Weights of a small mixture-of-experts language model, trained from scratch on English Wikipedia: vocabulary 8192.
Below are experts of layer 13 (counted from 0) of a mixture-of-experts language model. Rows are named router (the router's row for the expert) and show model dimensions 0-127. Each number is 128 + 32 x the weight over its row's rms, rounded and kept within 0 to 255. Numbers have three digits each.
After each expert's rows: "comes before" lists some tokens at least twice as common just after its tokens as in all text. This comes from a sample of Wikipedia text that the model never trained on. Tokens count by the router's weight.

# expert 59
router:165158149163093111096140165111097158152091102098168096101143151106094165175077160153169103069149089069175109127090091165106099151148101114136091088100091101093154148140101090101116092075087160108123083166092152167123113169106177177163104145091056150130102101163097130164092168172138133102131125081113174079089142110102087103149175157106161158151129162090169165158151086139163114096111
comes before: "1", ",", "2", "5", "3", "4"

# expert 108
router:232171162169108121090183117150133154148054123093153123072118158102132158110095119115118091139161121098155098113082087179102088147123128115146089086108095076065155188164122117130093103104118144104100085143100110142144120137099155114140153188063081148096136079151089185172110161180178154094124125085142160132140136112124120149174152114152123155160097142079191121181118113141116107139103
comes before: "-", " •", " Born", " Website", " Country", " Died"

# expert 16
router:169157150140081124120147153126067104167096074140143095101190125071056175120120113130141126122181103090161139097105095127095107144162119148130100123091084095115181170142121087117095124106095152122115117179034149136136103156076130149159077166097135153173140074168081107189107162166149159083099130104155153129099157112133111073131154196137150152149140181093144154174135097133094129079099
comes before: " in", " at", " on", " with", " for", "s"

# expert 116
router:165161147155100115091138169110105171151094101091163103105138150103090167171084155149170102074145094079181105122085090162106091142140106105131087086098090098092156154143105095103120089079081156105119081158093146166124103169104174174159095148081055154139097099161099140161093172165139136100123122070113175082093141107102088100155177152097161162159126167090167158159148098144159099103114
comes before: "2", "0", " |", "1", "8", "–"

# expert 107
router:170139130112081113114181172116076112146143092133171131100108182148077149152060148097124126118126095092149126123133051179127084129111145098130119090121104113068136161143119133133116091117114190148068075159041167190132146155099123153124109196100077194168089097150126138171107156152118115120146132124099128098088153122096087148165164149136119145149079159109198156168134125111142181162094
comes before: "ed", "ation", "ing", " of", "s", "ion"

# expert 122
router:224131124162106095128141163132112163153081094123133130085180149084118153153132190100140086119123111101137118122079040153119087134101097097174096090075129055094194147151108137118071085093074180112109077165107143147126114144097150153103097159083132137152089135156078140168142137148125171110102122119117187075083156128114084104169168159123125147152122167117159148143126072106142112101139
comes before: " the", " a", " his", " arms", " Historic", " Representatives"

# expert 91
router:148176168179055139106155122144089131167124105103132128063172179072141157182086158091163129108151099108121097152089097173103086141120103128147094057098083056098146206125152086125085132096091151119077081175090136108118099174066116147089103170094119169119119103174121158139112143149145126098103143152102134111146145157090092100171138130170152136164123124102157146123175072151149133124100
comes before: "s", "way", "ic", "y", "ing", " Force"

# expert 88
router:194179128168093066103156169144098128173060084125173105097159169079149140144135149155189101127134098098167103113107126178077088148106124069134074117086114099089174118145150089130095091103092159140118093159111162153133078175119150162141142141115100169134092125139041148154125146140131141089081092077084154085087142094128077112161149129107103108145161205101154129115125106131131116103101
comes before: " the", " ", " a", " New", " its", " this"

# expert 64
router:168176123146058095100174110118081174166065121116150126112100094124114163160108179129159111072138068096184136131087076156111089129121121133147098101107102123106143178114093108085097094095095173085098104150086169118128104119088136123148134174113046163121098070163114158160116197136153153127128116080109149067089139107140053143143185141149150120163125168122175172102145109148118142131105
comes before: "1", ",", "ia", " (", "ian", "″"

# expert 70
router:195142154189105128085141157156106109136095091134153113108177136106128178129118123138148102114158109109160139141087081146085087158179140139144072145092079094110153176143118086127111098105071157130086119112075170123118100174067158125146068188104130143143113069185099140145150168183157158120084174061132170109099141106100122144151120170179177117163144158104143133190161077142152119138088
comes before: " in", ".", ",", " of", " as", " to"

# expert 102
router:195163119141125137123137125123129196134096103135123084116151154093098172131073143118140071113173070115180127097075100170086104100152127094128085124109121097098167185145133061091049114093121170130093070172077134184129119137119157105129106156098118144133125069121138132186093137175184129062090154085131121109123158134081077118155144136111132143170094193092168112172142124120129133114097
comes before: "\n", "-", " He", "==", " In", "In"

# expert 126
router:183143139192070067095152116101115138185082079118136107112120151108110159171117129159144106106139076146156101089100111142102128149106079147139079071136109096061171164161116117118125116093076151158111089119086129139126115169071155137111136137128053157144081109156100096101084187155122133080160110093109189137145125082089093143182166130130172165170144158097129152126150121100125136063066
comes before: " ", " |", "–", " W", " pm", " ESPN"

# expert 105
router:159163146159096108091140162106101158156094102089160098100135150109091168171084162159172104068148092074176103127085091161101090142147093107139090089096093096091150156136108092105119099079089163094119083164091142162120103171107176174152102150090063154155101101157099130165092170169149134104125128075110175081093146109096089105156177157099165150157124166095173162159149092141159103103119
comes before: "1", "9", "2", " |", "8", "4"

# expert 39
router:161162150159095112092131160103099159153089100089162101100137156104096167174082160154175100082149089075179105129085094164102098152135101111135090090095089097094158150147113094105120091078084164106123080162090145170127110170102175175151097152087059152149096099163097129160092164168141144100130133086105176081099150110100088103159176162099167156157132168088169157153148099141158104100112
comes before: "0", "2", "–", "5", "4", " new"

# expert 23
router:177166138142076079123118162131071132124088073112129079133119141099102146155071152158164127130126098093132101117109120223057113125132139106129100115095097086083181175146143070100093077076115198124126094149067134142112115159125144176112125153077127176110124099147093112146074197160130132075119124120091161106098145107064130117176138154099168145135075145100141124153129137162161144080108
comes before: "-", "|", "\n", "The", " Party", "==="

# expert 9
router:175130164141108113110130157119098151154126087118149118092151146126102212147089135098123092094171088081153138111086117162072085118169121109152120112078115088081136151113148111123092131101121172155097094167071170186128097148063131150117067196098118143115122101168094138140114151148139128082121141124143118100070133123047055084187188146141154130152089155075174162141147103131170137090120
comes before: "s", " of", ",", " and", " for", " who"

# expert 26
router:162163150159095112094129169114100162158096099094161102096141150102096165177085158147172097080154086069178112134090094159096088147138101112137087088100090105093150148136102092101115092070082161114119084168092144168119110172108182181154101157085054151145098099156099137155089172169136144110134116086119173084096144108099085102157173150095163144148129167089174165150151093145154102101115
comes before: ",", ".", " and", " of", " is", " ("

# expert 27
router:157149154150095127090152170097094118187064102115147116124176149096137165138128157174173130142144126061145113115059121150096111133124150095131104094090070103129142141150159064124137129086115145142076131144071184118160105217110115123117105193100082203156084072184105132132124134144166126080115091108119133094115170107117106122134148196120141118139146185063137127157149082147143120117079
comes before: " to", " in", " on", " by", " from", " into"

# expert 76
router:162192139164084081108130151138102145152102115133183097127164138097111160112088136187153075122107089112143100142097089117114126118146125138127067101091097103083139168160097097124052119047116167145122118130081184163157129177115111103136079198117100173127126099176104128145130191145133095107102155108075169097085114110127090099189137170117163163182108166111176154162113105124123142086089
comes before: " that", " the", " \"", " a", " to", " it"

# expert 79
router:189173187123082088075121128095102154172098072130091122072155133097110166100101147113133105134135095089158087107069085216066137132108139096177076104119073112080153161133118093141136128137134177124098097167052127160165112141099164166115106167122063126122154112168093126114131135147149174110142179134136164088136127131132123120178113131168157120206116150135139153135114079128161101096093
comes before: ":", "\n", "-", " (", " of", "):"

# expert 99
router:187160160139058062123143134126119130162103098107117144122164144084095184178082137133170094101171120065143137121074096148120131138096106135145102103090104089075186147116135073070112134134083169143104087151086117170165099136123153150141101166075112194141118110161083155173054168198138127110151129108078188098122169127089088111116152133123146141163114153121125099167145086112129132137091
comes before: "==", "\n", "===", "-", "See", "|"

# expert 31
router:161162156169085129108146135140115117150072091129163072113147158107070145153106167119148123097163098087180102131111083175094112118129100121162096087087074104069174165108126080109077097125094157149114039133063134144122114151103163155124112144108115171121129093192105134128088165133142101095089106131081179074113136134104112099157159173096148129184118192085136182170095094127142172125114
comes before: " |", "1", "\n", "2", "3", "\\"

# expert 117
router:172147142145103067093120149095069136137071081099152132093126154096094176170100131133170086111168073146145116113060084151059085156135140068102091090083093142071156144129120106108110098131089188092080073128090146146140121145097152125125116154105100146116096090158086157148058148155120116106100114124133154102140182106093102139185145163106184121190102158095132168125148146112140117079094
comes before: " ", " was", ",", " is", "'", " has"

# expert 62
router:168161186151076098086168150113090109166093096137177122122157131084071184130129135107148107101169106088163123138106054133097107131107093088155106102098096135121136176148118079072100068089084167102121111130053151141133093183082136157133121191126134165161116080190091144123141185148135125113141155099098149068098156100105093131140144135154166161137125169111135162162121081135187133084116
comes before: ",", ".", " of", " and", " in", " were"

# expert 34
router:192171149121084101112154166093081139180084116125117115097115185115079180162092128154174100053151111114151120121090109157112092131105133130124095092099086068077144153137111088086122109124078188122091083164077116140150064164117133139134095139146080126162104121180108144174070173166156131112135138090113185083119100150085089120160182155105159113154120132100154161139125093126180139091097
comes before: " ", "0", "9", "1", "2", "5"

# expert 17
router:137196150198101108103129119130102102155116094102126109096133136105151193185131182139185101112153129106152067115082050126124118134131184142120074085086097117061165143110119109118127096128080161116121062171038161117107058127093164094095100154110105185121105094166101141163126150165133132125121155088067156130094149103112089154156162125103127130138076147085129173148149120143104126130136
comes before: "e", "es", "t", "er", "a", "ed"

# expert 78
router:184183177141113150063143121093094102133055091108118126088114171104129145116074177115199111146152106093154091105124081193104099147118125123173111128108104073106114221148137088141088082114139191109120057143092118156138131158107147144130129147084060146120125101144104120142114167130179117125100153121102155092124152135083116112154156124107133124210104145103196109174131090133175126141135
comes before: "-", "\n", "|", "rup", "=", "band"

# expert 66
router:211156174130127127118165158139080126180115116140126077142173122091108170107077160140199130153170132097161128077084131176081101159137140122109107091082097088081139135139129103107118103122083152132050112125062108159138102188132079128147058196123129178139111121169075123120105167156129155059111104097131134129135150100123092124152172159180148148124148141083150136180133124108154111109079
comes before: " to", " as", " in", " from", " for", " by"

# expert 68
router:205152125155101099112155123116067154186095061126161082059177134096107156153102144135200127084144068105166116096089131132093097172134118127111073118078096081127192131157137104113091115121099182127088095137116152168112080155092135145155088130100118133121105092144065132127113129140178178120109147094120142114106126142124083114154180161124139124173136207119179132184134121131175117099095
comes before: " the", " ", " be", " a", " his", " play"

# expert 58
router:165181159144097097091132162122094145123104083087141094106138159121111181156086146157128115066183090077188133127066129184078091101097145131118103072117103087082144138129087110100134070108109146108110098141088148173123080149112160148168097149104084164161112102159094120141092143178141148112142131108095178077111127113088082101151201161130143153164121168113183119151170087164160120075101
comes before: " ", " USA", " A", " ITA", " J", " S"

# expert 101
router:161130132138109072127147143109107143131081083121127115126152130128071169166109125168142132065126144133140120141103108167124121112137079119167086094113068108028155203102130113122130124114107176132103100122068135155135099140126192161153116167077092214114113095152103149146073168174115130135114089086102190113113133088077096121136187178141172114156114196115154174116129099125177104114094
comes before: "1", "2", "0", " |", "3", "9"

# expert 106
router:166162174126105086100123129142137174166080081087178101078166184125105176157098153122166090127128086102177130147099076151131084131137095057127095101087060136112154144144156119089123076111093143173133056162102180184114075137086166124163083187117100168149078102140108171123092141135155121109117137104134143081114134132101066135141190123111184149162113159105155124140137111151134111103109
comes before: " of", ".", ",", " and", "'", " in"

# expert 44
router:198173169121097078083137126081070119176083101135100096094128121123108170115072160100149119139157129110165078103071065193082136184134137104145078063089065097091167174129123112139127107113114168145095109158062145151166096159134156111148092143111065135155122153139073155136092134155114169066138122125152160101112137146131135145157103149143128116197151132098157134138148112083177112142103
comes before: ":", ")", " (", "):", "^{", " by"

# expert 60
router:152146124131080114090132156158068155182065108132163095075144131129090161132129140133149137099120117079124135112094088149122097130150122124156093102086069076082146155113137056078110107057118166155084108172097182186155072199085176098146120145127119154160111127175079108137127166175154159095122098107122140105091181085090069109134148154141144143161121132093193157136154104157158110119113
comes before: " of", " to", " the", " in", " and", " with"

# expert 24
router:187169150135102119061128187106084143156084075115123114124188206085065173163126172143165118102112102090160114122084107162095080145134123089162109092094068053088159169122136122105124130110119164137127072128069098200146110177103141154099110136092086165134116109165100131148108157139131165125120144079118181088151130106096107121180150167132148118186122127090152137136134117157155148096118
comes before: "0", "9", "8", "–", "5", "4"

# expert 125
router:197181143137079086066114141123123164132086087094131120097147121139145176119074141124153087148114086086140060128116042184129142131110083091159076097120088139076152182084133108118124130113105181177103076172067109153128119130104171181113124182098094117121151140143079146136081147126125160046121149131070142104128127124127143146165135142149164123216133133113138122152142104106130122138101
comes before: ":", "-", "\n", "=", " (", "um"

# expert 41
router:186154157168110142097157150142128128135126097124184102083135162119118174159091151113137076119161080135139104156079078207077135102163128161140089098091094063081144193137128065122089121137119155142072089150090160143155127182087105169099035147095120163149117109198149145149122152110114134144093168083109147109141137100124103138192152164163148108124106151081130173133130151155166151107118
comes before: "s", "ic", "ist", "y", "tic", "ism"

# expert 98
router:163162150164097109094132165109099161156090108094162098099135151108092168173082155161170102066151084074184105124085092163099096141142104110134090088094086103089155150139101090101122097076085163105120082157093147170118109174103181171146098155096066150153098098159104139164091167169145142105133134082108173086086145116103084107152173160096160159155128165089170160154156098135156113097117
comes before: "9", "1", "==", "The", "In", "8"

# expert 81
router:186183136166051086056130174131065132169091082128148119127124154107120145152082132141133105141111122094168077146116127181091110172103132120142094067104092094044147152127130119118115114095057176172124044107079113150153133150143137118136141138090092134159098121141066169161102138154119148085108084118126180084085135073119099123143169135115126111177164165099152135124129114104136127107080
comes before: " ", " UTC", " \"", " A", " US", " C"